From a checkpoint of a small mixture-of-experts model trained on Wikipedia.
Experts: 32 experts in each of 8 layers, 240 SwiGLU neurons an expert, 2 picks a token, a sigmoid router.
Below are experts of layer 2 (counted from 0) of a mixture-of-experts language model. Rows are named router (the router's row for the expert), gate (a neuron's input weights, with its number), up (a neuron's input weights, with its number), down (a neuron's output weights, with its number) and show model dimensions 256-383. Each number is 500 + 50 x the weight over its row's rms, rounded and kept within 0 to 999. Numbers have three digits each.
After each expert's rows: a language model's description of what the expert responds to; "mostly gets" lists some tokens that are sent to it at least half of the time. This comes from a sample of Wikipedia text that the model never trained on.

# expert 4
router:495489549506424458546470416483511534509480471475481458561457501478408416480567506497499464492456488457554557511520473526438437450550455508433537511544617497535565576563546508489457470526504480531510453518542617493492573530510457525513535489592536507497465532508623493484530466423520480512465539502479500520564469493474465486558520570478515613514437425567492458535446520554445477600499
gate0:491547528501521396521431443456519520476509469477450444513519498464527490495529506420557453504536559533441510489602418511560513454482487587479419499471470544600472459471561473444492492449511400496504492497489579483574532532632551485451532529452479538546457425453492497463544573380496450425516492477521521563527466461464491505489422580428519489468470452465517540495575452491541490510553
up0:497525438579464524503536495481477583593514546455479499487482552537538576470485478448567562446493506522512498551626567440507594470510494590524449497544506429547545464560433540574466449482521597565438567493494468455435474515435515474499538466449585425491516480510435444462442511507533491500559514493538544496575525503491544480583555411444556507568518574521446490453493491515570558420510
down0:432487540665551533437570527469525589451416545440385456566477516455486404499483520412516553448449435553567412458519493486478476552617521495461434539533471374545507414502411592546561466461561376447442553593500510482479548519445497501437435537467528492389542533537523542554535467420462565440568502546542537460523556432457453420513583520441378478496525499503497473516583488568527547521465
gate1:476537521494482425548511508476521451462495519448488347507538555501464483533469532517539519472462566512517429457574504518494461473452386593550509605537514568591518488560503604439553563399507516464510553465482562512536431494418529481480417502485472465525504485527527404483572525497547516579422411474566471431483505442431532511566519566539496425467545501534589578445522455456539560434470
up1:533465523496517498570459417470499487492520505518571391493505547509507421513490511554559406395442528525489488499589521515521461461479427542492455533538524556541510567538498607479544531448421569559459525419525438522497502444499543531478483543561537448479507433544505464488482510455479535478460433428505571525491510531550590603493467563513452503546517459519599577509476540519518444387388
down1:426485437555496637517545538495528472465541495526545417595417421488493499465521459549592456446448551530451517484557516531441495553498497519513470432482430461593534490502503526515360532460587543464465595533545455581489534543528509439531489450435549548511539525505494590521518451564561582516492442519568495496578459561471524486645491548494459459489507409580588489468492504572450462434482
Description: Small integers as whole tokens in tables, scores, list numbering and infobox counts, such as 1, 0, 15, 75.
mostly gets: " 0", " 1", " 3", " 5", " 2", " 6"

# expert 6
router:514537469501440395493487436379450508534575564407396499521534523558547467502474542437510491530520436496448574521462453520498443462490460490514469423522450636497524564601525479418500409507539498434456534482493489577474518473566422492517450483480521578498567592569367578489564473497491486531487422534502441527594456458502557537524575478382428508511403536546531496468509399535517542440539
gate0:561502508424524484493475437430486540478473439461454487513489538536524540517468488390491501494591540629462526555475450532484437486534540518508502439452467507481531515458499569494463455526529470404498469517503467514505486469513454576606451564511503513481411471571494482485606525520469443501509518560470545565431493452516407493512559483465429445416593504397507413572493520522518523632466
up0:559484556518519487493473439472532446507481498453473507531459550520562491519477494381444573509519518579457533549466466503493494513512484503450470427488452542479529525469580486476462432490506432400504487466549555527507476512493477595583502556434446574480448502534459504479550551492429458552431495520499492528519466473465363455514588461519456461447608504436510397551473454511515470618498
down0:522515465393512447529541392430517487403551507509490463482522523513435501521428474471529414450459568516500462573510515487548437423568471625561455449566472482503504483536516572440512510499523548573460493457557565542508569546538452463574491471576447522526403453465464536453534460530501420462492500522510502433516500531488439554483399606412519505523427498555506434498567533532460472507499
gate1:530478461447471560463542395539459541472545446523449420514485620501458447539484521541578484464528518492543591520527502544493527465461538479455507443429534527565556518557485454489583485453476492418487520496529432511448442554553512519423464457455597538582535476565440440430499486510397386491557582466544455520449509540524523471511545518521550417500546480552553443476483469538502431491526
up1:550413492481427537515501490460527547467552513505476482519467562452513427429521553524492492530544533496464590566475581539477462481372505466405480576445432623444559468500585486509544425391486565543579463492595403543526438532532556530574519489494513546500463531520360499478587527461501398517474506505503464462499417561552515489483547483521522443508592467519545492520576565545500428454509
down1:438567496479470483500558486524507525481504468475474534559463499464548432439498492473474464524458476473468492500514546466587423444535582488464525500534488446487533485507537516482433548481544481505425567411657467530432525462533519565521410484595528529548557445573534560464476492544530552549477451470492522477474466539575437462476511408558476491478498427587526569510489491514512426475491
Description: Closing parentheses and brackets ending list items or table values, table pipe separators, closing quotes, and See in See also headings.
mostly gets: ")", " also", "),", ").", "}", ");"

# expert 9
router:461497587468476511488322488455570555575534425533500499455476562603538513533523518552455510497500589464457537483433411530432402488443442432469490436481459557543515430576554493453541481555484436444503466527506557495410488565535504441537468540485475499527488571478556513567458495521560417511574535425576513517605512507474502506471582517514476496503480365580519497464493567528546452560594
gate0:375586475512547464456415474574433503432541451534416531596464450447542501547519431506530435554477472469481545498544493546537464515424559517462513458515565512420518556498562459484406522470438449545419443452557614441521594496480499396469483445526486403518662517423468543498538529520534460480454478550553534477535541463557437522596482490482462520492578508449475495473400510435549528489517
up0:565522465469492524524600499413498425550507527458488579441547516512500472480462571501438585419558476502569420478451552426453502443531456544579538553479439480542502444533462581449542466563545518443654569465365455543518415470533552596515474503525568575507353397503563483507448492481453583566487457512521464486461526594469526462544594515450534512487472464573504514536591430578434522542464
down0:479516548414496477493439469497470470512454525505471534476519471393460527435499452507389403492418582525607530539527458457446542489469495486517529404563542507479534463583483427499563540459543508492447579432459501513482566445400501479502538488467419477400549364491514506435484463577464513438498485476566573555543525507556514519440543590473583500603544486520461434408442489571476496539562
gate1:485505460511567535492399525454533501520535596498553491522556572505481500454440555557519502523490495448524450485558565610564478421542436513517480520602496509587477535479541532479536470478551483552488510550465392480559398501508500501472535536558517534479585435443490439533527428534488497480454535503505513473449521470483605551484514412487549413560559596490415543467482491372573443569411
up1:474508468442528515526620492404423411442457448511529451492491431488476585420539507486522430567397461512514503519495447478536500454540471504550491556447553422414541420501428488599434529503491536485507516405487498521476569584452490569517460461425501494539411533470515481496495560461572569484566505489538458495488452451532536528533560477461556521499517470516476551485556455572457477409500
down1:481540574448432536506457448538533522387490441446490469473490446492435499586523522520527435482474485467495494573546526517540367604536470537588512534432488456510430490494503487428555425455458529454481483447531385458499579491548571472532451537568521494476569540582467494540462503422452446568468455444415494489560552552433483504520440496479529374547381519411497462500534490485521557531558
Description: Prepositions and articles inside noun phrases, above all of and in, such as Church of, Coat of arms, studios in.
mostly gets: " at", " in", " of", " during", " within", " for"

# expert 25
router:467523526500406409519449510423354458530556515537465473515480555562627549576473551519564491586437474442465570568472436505502399502458549531518543519442431542489556560499500473400504410564457459475504472558529464592559469536581446476525492495486511468591552568491466530551524510554489491629512555490459588470531525456472520573594539507504460578504453482518491454460483510623501483496524
gate0:484515379488552505538535559479504542585554461575417457487592486550483482474469500460455531533471452520520529456467527519508526561561488489527503407426467391450433579549381518492485485479473552463477523589452494478545521459524460338439501406575488448556494573554422536506545513451487504557496570508497565508496483602411485465528440398535520548585578481462470547493532438497561442458517
up0:612447486540514522516559476513549411440646543461557583513465515531487502478435528496409454490481448557449502459474497429582416418503453562411437519431544535565511499586478471521455485448514437571522494448502529475531545457521464530514474569478500464576478506505426602453412458499473522513463477391574464498541491471476444387449557542377535558409547454530571461502506618457464454512513
down0:500442496593479477521472438538460451496598487490584505458490525501517492567515547521480538439436414439629567522528547576497472523513423548556491493484502490443584487439624448571440490441461499624415500481470555548426574539544541541492423712431538597425508454542479478509487529491491544398362463502501437521514451422460418531413498528539502511486539504497501481525598509593529491523473
gate1:475524570457570502444543459506485386362375461532529421596537515563523491549449433439460451485479568562484412487530450544513558459528456480462491444453541587576540589591533445622572472549502538516405554510537525538590518505661432592506480463516512482489551521498530565532544529475562509573612517530441549552495512508502500589484501484426436501533463520498560567510550485492549466413521
up1:414443554520450551581463535433520543670506515483486451471456519384547357447418435538532422561522459471503598498610488428518513559475536600650472526560407496528413524451443584539503477553482429516430453408471479491458502416369532522468605494456483452513479433499511468479497558515526514427412450488579528547443533488600471527541501477526468498591541434501509518509480486518423490536469
down1:498558546500649508551486451471478526522444465432506476455456502398513510591507489493480490435515540457657514505664459475439499471442487533556535518548541508502471515580413490416492485538535444517502511423497471488553535451551487520446533554426403540510505549452552423512537521516525528533458413458455545491588511534502496584535469484469447517460519492459558447562549518529513554451521
Description: Pipe characters between table cells, and semicolons separating list items, in sports results, stats and gene annotations.
mostly gets: " |", ";", " –;", " —;", " -;", "%;"

# expert 2
router:587517497496345521602500463416407506441444469454476490455503533454494443461540625568514473547507436461449527458486478505412447537509487471430513467494547521504487509513525538423446440494524543554558482405479484530565489565547474473559453604542533441524492497525406555557491526476480398476582521528505516496484543472494459478488547579427505527437526429506492480531476603550485477507414
gate0:574515560481530471535542561559508540565526483495500489561495535466478384593515538563491538467570477472484558443508496507496467595465617467552500451522513428517563528587460428517508476517446450551431540494415493587440594568549543520512430473500483469449439515470476555410493462385559445565489499555546547502482527536492606469531488507482573426506648402415487509533544476431513576423507
up0:417498488481541473558460445442503488458490543533472484500428483541462544501434519487535457549444492572449408477516454494560512510475502517541455534606519546421523473521603556500526521454528450515539481443467490454531540458440494519561440477496437470613599522490580391479540497503475523451511508551466442475372546492504493504544493471461522496567404486585473472566497557500412486566437
down0:507551464504493517544470508500497557528515513559524456593462443438483460441543561454459394561451580505546547388423514431504535484491505596535527524507500473536493497510500599564501491492519503433627439526529437434553525541503491526541418467496481451533476494547498571467523482480534545473519508501636513425491447578459534494455577503499539540455563546530521427492470491461555448552493
gate1:439424496515499455496490515500451497426436559460500571504416515620533513481431425464623484548546465448465439535479449576475449441570498656489577574458482499503465505484427554471453493514468461480459478503529559467419391478491560496441526483448429528500512562530483589490439468539509461406508497479540526441589535433519508539537482580526512446511447437570506521556510505466552531483542
up1:509460448469616450505461562385436505445508537475504538583498579547495479519438477466554511509498515497541427570522415580423515510509538605509555517410469532438452459515412546520456476494446499446489465521479526462461460450497549539408591457466448487543456560510492456482459455540540491459550503474471547464555471448489558436590482591503483429630375517544427549511540500433490490457523
down1:557545523441401504477486542542467473523491425455496501561413488598441558529583451455481520470557510482538475487455524497506503422591477545502503485479417490420452513509555528485648499476456419506538497487479509492482501556458444528576469469431512507465425600552565434436580479520495547435455542490469540467598457538416524545434495548523441502464392517490464546490477486494623449488483
Description: Colons after field labels in infobox and taxonomy lists, plus table pipes and numbers in cells, e.g. Class:, Course length:, | 3.
mostly gets: ":", "):", " :", " 47", " Animalia", " 37"

# expert 31
router:494466419520469535515380468520495523523514425566445516534572522453542385545429525447477466403455476450509529499515450480508501487494552456504456506456479630489545525486455452467459481458566531444498471488521468527516547576520497499424465481500505561488490539576425511554619457527471468507552494477414468530443480408538519477578580561436438513491548464505534539489444513463517486497484
gate0:535509472472439557412527491475423478545437512522493442517514481437474522540500512529489456606478529498527564529479535498520506495469483473525599547477477471502486584449548521516540588509476508472490510568503518618540436583522412532553499481444506445606534563508461565541533522497571516594528432591514483516527571601590492468456418530517549435537472491493520504580407523521511450551506
up0:474490583549498463518345482573586445491503528456554427545536501503482447425441530428556502466583430418480486422454646576470530545541493555476464426468447524558562541453516442457524470461493491516537439459478482516472512464489490487460501411614400561435443551466574400436466488425587550483511554497496490530486453388438492457443565474513476559478503467487563432438573500550524549544470
down0:452583584579400578509441463574524494508554605519505389523495466453506601540513505452464559581521493437488433551526537563478461525530418402488529567576509413492507536448447505445522573392454435455531423486482485571478521463531511469387518503554574616431437520512509469534452511596569501486510469459379512512513473495453450463523514549522488491536492558527548514396545373520593535550553
gate1:519419514418494537497505472498544429532392528490533541498531517551547476518429515521554450499531515501412533491367477536453466421481513624546519546423512432406553502446465501492543515518461509514448526549548591429478437577503537515494406433470389498447499482520458496461499456458520463484517486591509558469491546380524527541509524477512613548484538449587514520499518488536452480563613
up1:559476502481517507432508499539490635534484575460506497506498477447604524477489512464552414440424510430455551421460479489547470501518470525574498470474411490569510502420475521411442548501442539478488538487522548497510449606547484514498491433608488535540494506561461433518434400560571553510484430554440507523479524464428542442547498525489516581378492479543552562458410485479364499585592
down1:460542538549452525444410579533511509393463485524546535464477473421504435441474557489492563489396556410521488496479491561495530464592449510496541528495389467460518469478462457474504501500541509460403420565430542523424632562527462512440611512455513498615496462495513463528494503506393595510531453585409524495503584463386541480448566508475595544526498577421500556452509547590458515501525
Description: Head nouns of names, titles and roles such as University, School, Cup, album, team, director, president.
mostly gets: " University", " album", " station", " School", " Cup", " Award"

# expert 1
router:451517518522459515546484426464451549530436526414541488395543465562490468574504469529449495536513456544497547499524440540392475460463544476459539424541484490534514550565564490472439463536525548548500595500459540514504489447486455492448435571449451426517531521502493480453480539531418471497580420491510587542489466480499543535629575518454376540464457584620473539538467583485459500472587
gate0:520458481524439492552503597530587485525476460563530479373479491460507602502578449469542448486445554425511530492513552527433500458471514521551451462405553484506545523512459558480444514513404521506522561518521465542450490529527563529436470471463521521613542562533492583578535505498517516605511487594550486517518575508489446533539437487539551508481602542416547471465490498437450587446469
up0:481516599377449472516508582552517526521450529571495440435527557466457497449483580516477515531485536458467474471503456456414579626460453470515493531491450404515447435497507407495531486516534549542547488451429504476487425510505515506491521503516461587459551556439509573526531492487502468535552492559530502492417519470459423529520579416560505550526489432531508530548601528497520434527519
down0:531440547473465462458486445467367468559525523470465528499489555484469480527506522551427469526512521489477542588538540568531490583534576519473494614488534419522486526489528509547439576396467518557574475455462466554528396532496516521552434487510464454529519551437546473584508525453477503471537467487506431448538455476512544437458533504447543531567488488573461480447632484509456476516477
gate1:450549504515566597353383503487499513607500515517404499460507563562489462512531467494474456519482510460522459482490440555518530529460453489490496503556429391498479591506506496540488445617396438458546551523557593508507455362522468514532464422524474505491504473505513484545532541558466510465494593542518567501507533508557536503516499576403568626565523466558485512539510478506580466557527
up1:520561547475550537429403458475545514587548523420395579411554544500588504576568457459456486492511435465537491404543511556567510524468444545481542496585434463563463584541545481491504480597464452495519478481578514466542416435531485565535476460443489445464492437486542482542569531540487447463503595591530517561518490502556495447446548589438527583452527422605473466493467443542489548474557
down1:467500546589482444454478500534512522495451497503472552531515552477487513460504491482497469468465467475464498582518582515573543457540421401527508455529387453401530551522531467462492524622589572490514447421473507386434506485536547504477529546484539601537463504599582391426503480435422482526551496526499483516537563498552537422569501497547433607408457509554491431515473559468487502424549
Description: Words joining clauses or list items, mostly and, plus or, but, &, than, while, until, then, in running prose and titles.
mostly gets: " and", " or", " but", " &", " than", " while"

# expert 21
router:474585459481435544495422518430443443554460487524459432486579470456507472546429529453498495464462505502535502451447448500481442465488505435558529529528446513482554588554538451410564386593530351429359475480454548539439521445487497494380434528529461464519450394511495544456477486476456540565537574467491478453512542498450558551548496530433522438502543458429463476482543493439555453457600
gate0:502586504539561470430616457421423474505435499523474501387478512557485544466536405587489481526516522493459489583602504479492566487554563472545552616520477453483501495531505547477437358561483355487490514525551499452512579515462534488526425484478376452521598447547479521575512540576478515490431418501552460514526607484462517562504549389415467471523536489510523527515507498450510563448491
up0:459587444489423507424515481440477499526450486529522454485527431526476583502532395521512486528493599548505489453579512520494563461559512473492484474469539467523544526495520495565535410444482458390400609456594461512623534494441438483496433548463337519508578510532427542503481498526514477435479473470517453479613560524486541509515429383416420435481528524476431495525559506463581497410364
down0:475500522452535513448497554548519469505473569545563495473513445498475519451581561580433552486536518483563512485416422539468490638542505444495552529447507588523491492409454497526489456439529483443505514479521430501404449426430472537525501469540453513439526513381492518536553525451534449504466468491497508498488492407488516477500574519514533419431524502422556477373477548451518566556517
gate1:494560436473403591454438450407513495504519519469441548503452503514488524506548475506435467580547491536400451543433520527459514576466526549453466517423540510507480495588554476551478558509421455474528434481502605541454582505540592427539528389547447590515590460432456578507453531544501453554528491576530447436489504437479451489461469519525499433495494488577428526468493449447532486532508
up1:501524465524462572490468583522532500518477501461458527534427525402510551531613557466426525544534465518432473570503570417522513606521541594501522507514522487460537428499485469548483470464447505599555433558477513627486618483489543484490515473459468486507504487485505545476448504590479431460542474576522491486455488494485488405438473472576516489488495418617600535471518489488526495459433
down1:481584558571520454577459504578484447405455445503441567426459536534515529512430547492580553601538502517441425574464517500542564492488510468511483466539523489525419548477567492473457491553532485498455491535368498410574489427446478522517500467433480553607458522487383481538450545530494510553469431528478540458453559545508525382547525529536500505652462577449509490593497457472514467474540
Description: Second parts of proper names after New, South or Penn, such as York, State, Coast, plus suffixes like ist and ness, and en dashes.
mostly gets: " South", "–", " North", " High", " New", "ist"

# expert 5
router:586559518577438492631527444456520573530571460471554462469604556560608429444448501498425508451499360462474475454540460521456496459475553431486569432457547469517577476573481437448450507523431431558515509485639558560395512570526540532498463493523536563497500540585520470409544520498520468525523546500448390503501510513507512529507538490420494469576478530468500473478509451522550447467499
gate0:504488510519562508461484441514510558508578349479599526428551453509497481530607594532413494489451450359423558398480614520538496560531497460499462518526474537513550548436426433519570488484496557440405495441522437523609508463558510474543517563462416487604440438481432440608563474532574467531469461481429531465512491437466418523402460547517494471490455541491489436525613594526438425498473
up0:479479465444460490615533593487523477464487564580460537530491532445518471494401417485534528546570538599590531607500501525431449436473423491426531559490512498488436594527513532451412488517502395475488505535508469581467469577480476536466477546554542489334548572487530511443554534432341568453501518471525546576389460455521588407571511428542513526534460456552496586490394506542538572550457
down0:507619534570484565509491619489484579500450462458479411509542440419482459462444461413393499520496506425437540561481542507443573594493548377469585547419492519482482587498479385496494461595435507524470483497418556505503494542520470549632482534487511437550532491452461525462569588525474549496549516498484447544488481514540543528512524547517505517484386484569521552646535489547544468537595
gate1:562547534570576497572404487415410571445471533439558540466458453526538554487447498501433447461524513588408490511641509621515479457535540471445555547474541537573504465498573506549566509509508515403574453529511520619575500424493423446495651523428517465546513588516517522504468486538431473476456504490524486461509448516496477500535514528443658547596528594517388533439501532450515523496612
up1:450461502523442484548555529461486482477463441541467526543469510453398489534571465490483505579459532469543463485495511402458480563446490419516398468522419563435476587532478533444451448475451543498434587397573461436439443458447566633400412537480486475507423447464452514482558493548412555496521511486469523471497476463563511464448412481471389386435461423496521544537426467540487510486366
down1:492427456524521499414507474549436546487477475559542553567491488489507534502448451527572505532405487495508570445545640495498497506582417397536610486476482442497545464569476502441521592479488506482464416485543497481410532557437565518472536452544621443477577443534525443538567456433588444505517500512558542470443463465519510491543536554542487536381434539483418506405496420483514552508487
Description: Indefinite articles and quantifiers (a, an, one, many, each), plus the noun or adjective right after a determiner, like part, main, appeal.
mostly gets: " a", " an", " A", " one", " more", " part"

# expert 29
router:508444459522484508605459494495429548558506462499410502524563486540543422510467475566537513576399510402395545464463510543528526497416427568430541509477587516482518512574489512498498526454428510530521546454510513501512545542501498508451476562513498509446562399532394457538574487539489506461502559501594567454445507471530592585594520542474436482535435532527477553530418511654460471579440
gate0:503492479498515486523495485552543583515537510432589530505480494454499515485541409530432474458545472435532452537380519491633463485546505503449465557536549504492486520457500456469534537416572496442497517510535492486494486442495572420548620480459491512533481580577526534509544485483521513516493493505456551458472518536463443565467502535484469481497565469501504465446451543492482503417508
up0:455555511535475542473507408522442514416459533525515448424518409553482509486497539524593544549472512586477578452526483544453498415453499480514495464494514536450425539484551486468436460600491519528486536435469541537491532540445391588605453560544512497508466469407537475528394492540510478525506533475429432514511536478566534445444494469509498499534483547537441490505563543491523541561530
down0:528467512475406619568577525565476523635401428430520498455486417456485514495506449590465481557486679454539529472558517503406624458542450586491424498450449599571451544567587512466452508493503455469582553485443482573494552445464535460498537478547537500497490532576537456521439445521565520477455621510525546503592468441493520517519515548452487498539534476557507474527445554513441461525567
gate1:474526461558522519507533467471495499540463422482468458443617445497530442549550459553514497436436453457430460510473521535560536482504458477417573526474403454466479524590488470529586448533461568477445482473509525437530405588480547411524513544555559470455477575482466500527430452555617538490530593499396611491466519459539550487448505527527531518505602523545518469547524534498497467536609
up1:571561521578502492467469577421497536478466527456476521506546516494557484609522515547548465501496419558444503535483500513520470494497500480447467440530469481478482427461502498544533512478463455519411467540454590417537480475489487442578560487496491515590549453528490536503547413501558564619566509546492568469521549431445434512510555476399479601563576526528516517500445570461414506426542
down1:490480458533496522523486525522527508556554444478479463478453485470506358516507495458441484492535496494487514508512461534487446442595390622464520563448476454492534507441585442448560402556538448506519513533522532511497469461480532587492562570493581509483553500473434503474523496429575438560449539467382489443497488511512505496487508483519350449471447426534484509472463536454505451516504
Description: Commas ending phrases or clauses and in lists or dates, plus connectors like that, which, but, thus, although.
mostly gets: ",", "),", " that", "\",", "',", ".,"

# expert 3
router:422502479571471428517471503458449553527506398452519477513493577473579455515572463602494513541475466459519509469430534496393485494529478453448549450484474467461559516514540556446488559469473479456466529456462557503550514569447494545491498533536429443526471465500434481520539547526458489494501543493495515445439483515475488511537569512453472548562461458503495516429522507497553428530482
gate0:494508457425430576481544502491549469459528499492440502425451521569540450570507437560486453432460496466534503457499472501478481571492451417447485567409552466597521441381441570559504456560534525447463505511508491513407623462550448480437443516531438450446536533643477502421526422487496477532473479473527508455509422497509438579430553498456490352486531510575487505458528548512551482531496
up0:602534438497488481482573462526578422553568506523440484450510523518435518570558448563475521547537517472543514550589504559470463562559533443501491467541432526501424431393495490583582582478573507434427442409486431517412593493484454472530525515527458451547553490539528470563523513530404571534510510527514534461554517440430567511504518484462476469464577485544468522416517460533587461448480
down0:468550432497469510486519518534521575567514502480486479632521448498487547561537429577487483487456493403483482489500547496451442574511454602493546535460498545488473518531561427557488482471607532484489551411422511452541526439553640574414460496511471507490494587560515586514538515503582494527507466455526554516541454526469504564441502466499503463529508432468509606464434433494573485512402
gate1:487569437465568522520425481597429496572414492431569493556564479534528475518483547469458571447434568531573611559542473563494580484495575458522574531402516490437510461565596489418455396530564519507573547479525476545434510546469473546564498519444549571449598519519526514472484496537487401561473517429346467460486498516617471465547541567555438449548445516495468517487547486513608408494517
up1:480513504538524456561473478497401463514549488467552468561527479502402504500530509552507552509426521484529485510605427518568478467524574539579461527460477517456520435479496479536476480449532479501516510513565524477508525495467564413457513507609468511359482595458554419541485464483517466453483471409471483383483429483409532498488461568525414477496511410514367504602496458544455463605441
down1:427497440468535608579515498439387568451559513531517472614605511499442568515563399567572424549466483473515471434561429441665525588456435483522486441462570487536444430422492459567537475437450499456420552504534476488448493494484531507415508526471520432482479457497480482473500461555501524464457553488521420464608466430470557477437448475490514529499519408476521496451548498497554483566495
Description: First token of a sentence, line or table cell, such as In, The, He, table pipes, heading equals signs and opening quotes.
mostly gets: "|", " \"", " The", " In", "In", "The"

# expert 8
router:506386551497451444531484449522574551549476443465577416451395487519490570588547461520491471482495505525560591465527376474426413438448488478449539502526534517424525504515507469480392526507411464522537406451521502597587518509533473570505356500452559391505432604506482558488464465469487503465500573521562586547480523508499480504501544495456420541489524436489495535424511416536530578531553
gate0:501501498514579461490406560492457495520464519619492469459501456404589511500507486546537498483518576396463475478533509498514556536538522504543566517507485545449466436527486460410470499494553519520450448555570444483344464542463568528455400495578460481480474468490477438585510543474645443476511516517541507462461583541475464497478440535504479555586448470415437500416497473543514450519449
up0:440547473520540613456518404534582462410548505413464522537529439569435513561517557462430471484422438519518511498443460471508377509391467471518419536397536449489454538479548477564497514466431516511513483481487631514621535477450457432514555590571544426542453507575416546445591515550455457417537555506469465519515512532508426446515622516493553513505570621503483529447518517565564517426545
down0:453437573498377529516580465488448513464525504449500523471491450545532630630453519472440449575461561499549462448475523361475476486519485534458397505456467563567568553416536544469476432514471516534538509490504487623573485558409568488557532580461465486514502596461460420455483456500448462505420542480503489463544434527525497506522498474453503451462574558502617523496504562573464458453481
gate1:437575542476427464518445480451486482402384450525535549535429503551477485595547456559536548488440534480509528420430493494532367541535547500496462488509535485597515478569564534498551520515556481461508517499474438511545584556434541441508581532577497417524486547478459518481489481478532509505485537370445556574424521558366457420402453468561545596480555446455486445411463503490545476506517
up1:585500485535419399487570589536436489479568516531512550529533405542453555467460511563541386498423549539422532472517513562560504491387495562564483540473460546555502480545546464503457538671500476528529466493505542499537446545463527512464400561558523423528541540418546519556508484643494514418552465462514496532530480551555459467438565440462557583452451460552552472422412545501536488549435
down1:485528402490561466569575528515465492523457490538507506529472448498481523464511534614475474462509506455551545532584526577536514535488595554410508392478481477426548478464488509524607626512509584522526498513498518524475573513508569524452475499499434450512494494495519506494496481449505534400486541466457449598497468440478472494583596445568484503456487508489624574509527503595417558497405
Description: Determiners the, The, his, her, its, their and possessive 's in running prose, e.g. in the genus, the men's draw.
mostly gets: " the", " The", " his", "The", " its", "'s"

# expert 11
router:507583480501416586584405479396372480462527502442486520529493515488526486539489467517431517411437489461530418485401476571477519459441466450480566472481534504430544461562456518402557448516539487513523518557486472553592482508474526566329401539544563577480452505479396453536518457524419484466561508376550547483578507415471428494578524524457448541524507494603529433462480486520578451529567
gate0:577588491466387547538391477424549354520491480549539517543482468492475519555458555466581471462495480404538589457468505540522482504447421523497481520474494572602514423471597437440563408442529474587473430508509500511555520575482601331493511498484543462421448498522604459532510531493554473516497530456461500467413462476515575476467571450552625475493486544496389542536453466521459444515523
up0:471544541492483521511444482524556460466489470591559462452522377521510469443527438629574574495449473444538594446476475563446576492548506555518514485561557545547497460625446472425512495486549476605472565519530466485512577541550648352521454490474444505541494534441409514591427541575498493538476486546411406470524467586532546532554490404514509479535525457524489522431552497515414520448498
down0:527505479467545451514636567475472491435475541511419640471558397514465544433491496519532473430512487511502426409523481527501553502451575466419436562537569592577441539534496493530489579477462477491502453592468517453477497516450461493574468547485505535544414620541497468543478551467453392585462561482474450528513493519545487590434513486514526548584526469524465435473537566440490449472472
gate1:522501579471517489506431534470460584414539601462485516427483440577480485469472502542495498515571459457413543507494404524569449467389527490539464622497492567511467575433458528575643519601635479550489485588539572521547485494467519449481455508544483441466519551458439533452421467511572488572489498433422524478494485614541490509473478421515483539501531392495447551427561507470436502457542
up1:528499540484449574492485525444424570483534588508419506500534447523495487541529501464511565555584476436364537470418524535524506531417569596473478519479514560562503512449522558529672522560597496644427479629581440544569491517450552488479539495553446466461593498508468510485507465405613430505484466470481490396476571578570496495452408525519495507500534445514470495494539506505532466444503
down1:394454458428438478514510497431427525476499571543428514453470383565412524545526478517495537395500473496505628485445466489443510446434528439484534545575440447448473605490580436584550490561497506485480528578480555471510566555459457451506594562480521414482549528507487527509525495546523456559469529459576502507551500546502518473535430549522523543516452618480552465523466532514502404482548
Description: Opening parentheses and brackets before dates, abbreviations or notes, plus LaTeX sub/superscripts and dollar signs, e.g. (born, (SS), _{.
mostly gets: " (", " $", "_{", "(", "^{", " ["

# expert 17
router:526566433479459534509463393533470459536449490486502469520463526491515446570554524429363465570405433549513592480443524533392416476399463502576517532487533565536516500538535465430496554496544485534502520430629580521569450527565615517458461526587415491470525501477433542459413537459425508601524491409563531476495490492467557558545571599440403493476525429487503431529497459530571496479540
gate0:562603569511517452521454503551510488527446454417431397553483496474456406593511484512481555551547460538647529465583478507559552481487416531479520537479465514562496536490570493505493494572450450458452443507596553561523471470495593515496481447446523499543532472531540360568476468565448535520559418585430496518482598490444534511632543430519432398589575486491476559471420506447526476506414
up0:590554548496478437455467531505537579470496536472476464435519530538411473587501551526346499532453478575498538449600524523482499533581504548490503558491410489622456514533570475498558405556519478463467380543480533510552496474528570541468518409426572497486534443486590506568426549490466445510558478532433541517493500529556613562453557512520502477554555549457528516453444582462572549469496
down0:451607574562538534482532507481517567448503468552514570348437535502426451514448516579592569527627489569471459519533536552408483550499608489410542451598469412493412488536510423499490546457405538526474392480607483490513555496608555365547473470488525404532449524506509520536528444482491495525516468398503522548492503489481495546447648432579499504559526567561511482430415474509556429546610
gate1:471553544543513542494467548484545444504477468537471423527619510457530487447508538635516556503491481481360444553492489540463624572469503463529603492531471563571589543545562466549564484428477480499538499474518531491492518521506518563444512424498443553496647549528484490567451527485431575571415543509514391491498514455500539518525563541481548493585386435507563536429423488519523499467491
up1:495555500528472466506540523568516458411499530428500545547588505444605491554528459553492432529457433478462423514461505421488521492481487548498520497511506515433568532548560530514522461474503515575473512526526487482522533466569527562531494458487395504507535542539466437479449472547449608524452487553533372565540507421477597621546551503475523508585576476490538495425487484552503548455540
down1:531468469484447458385388511562466523479412539459524486448542463519491511373522416515466504476513454498527463575488504512500635509510517568528580585501541526482469539427466519395537470473486520531559467332426486498503466502480540541450603514405533484572506589476549551515481510527559549582506466489490523524534484560508528465505484477481536543479501520506513495592488480500374537524425
Description: Hyphens inside compounds (line-up, heritage-listed, award-winning), list-item dashes, slashes, bullets, and table-row pipes starting a line.
mostly gets: "-", "/", " /", "\n ", " •", "+"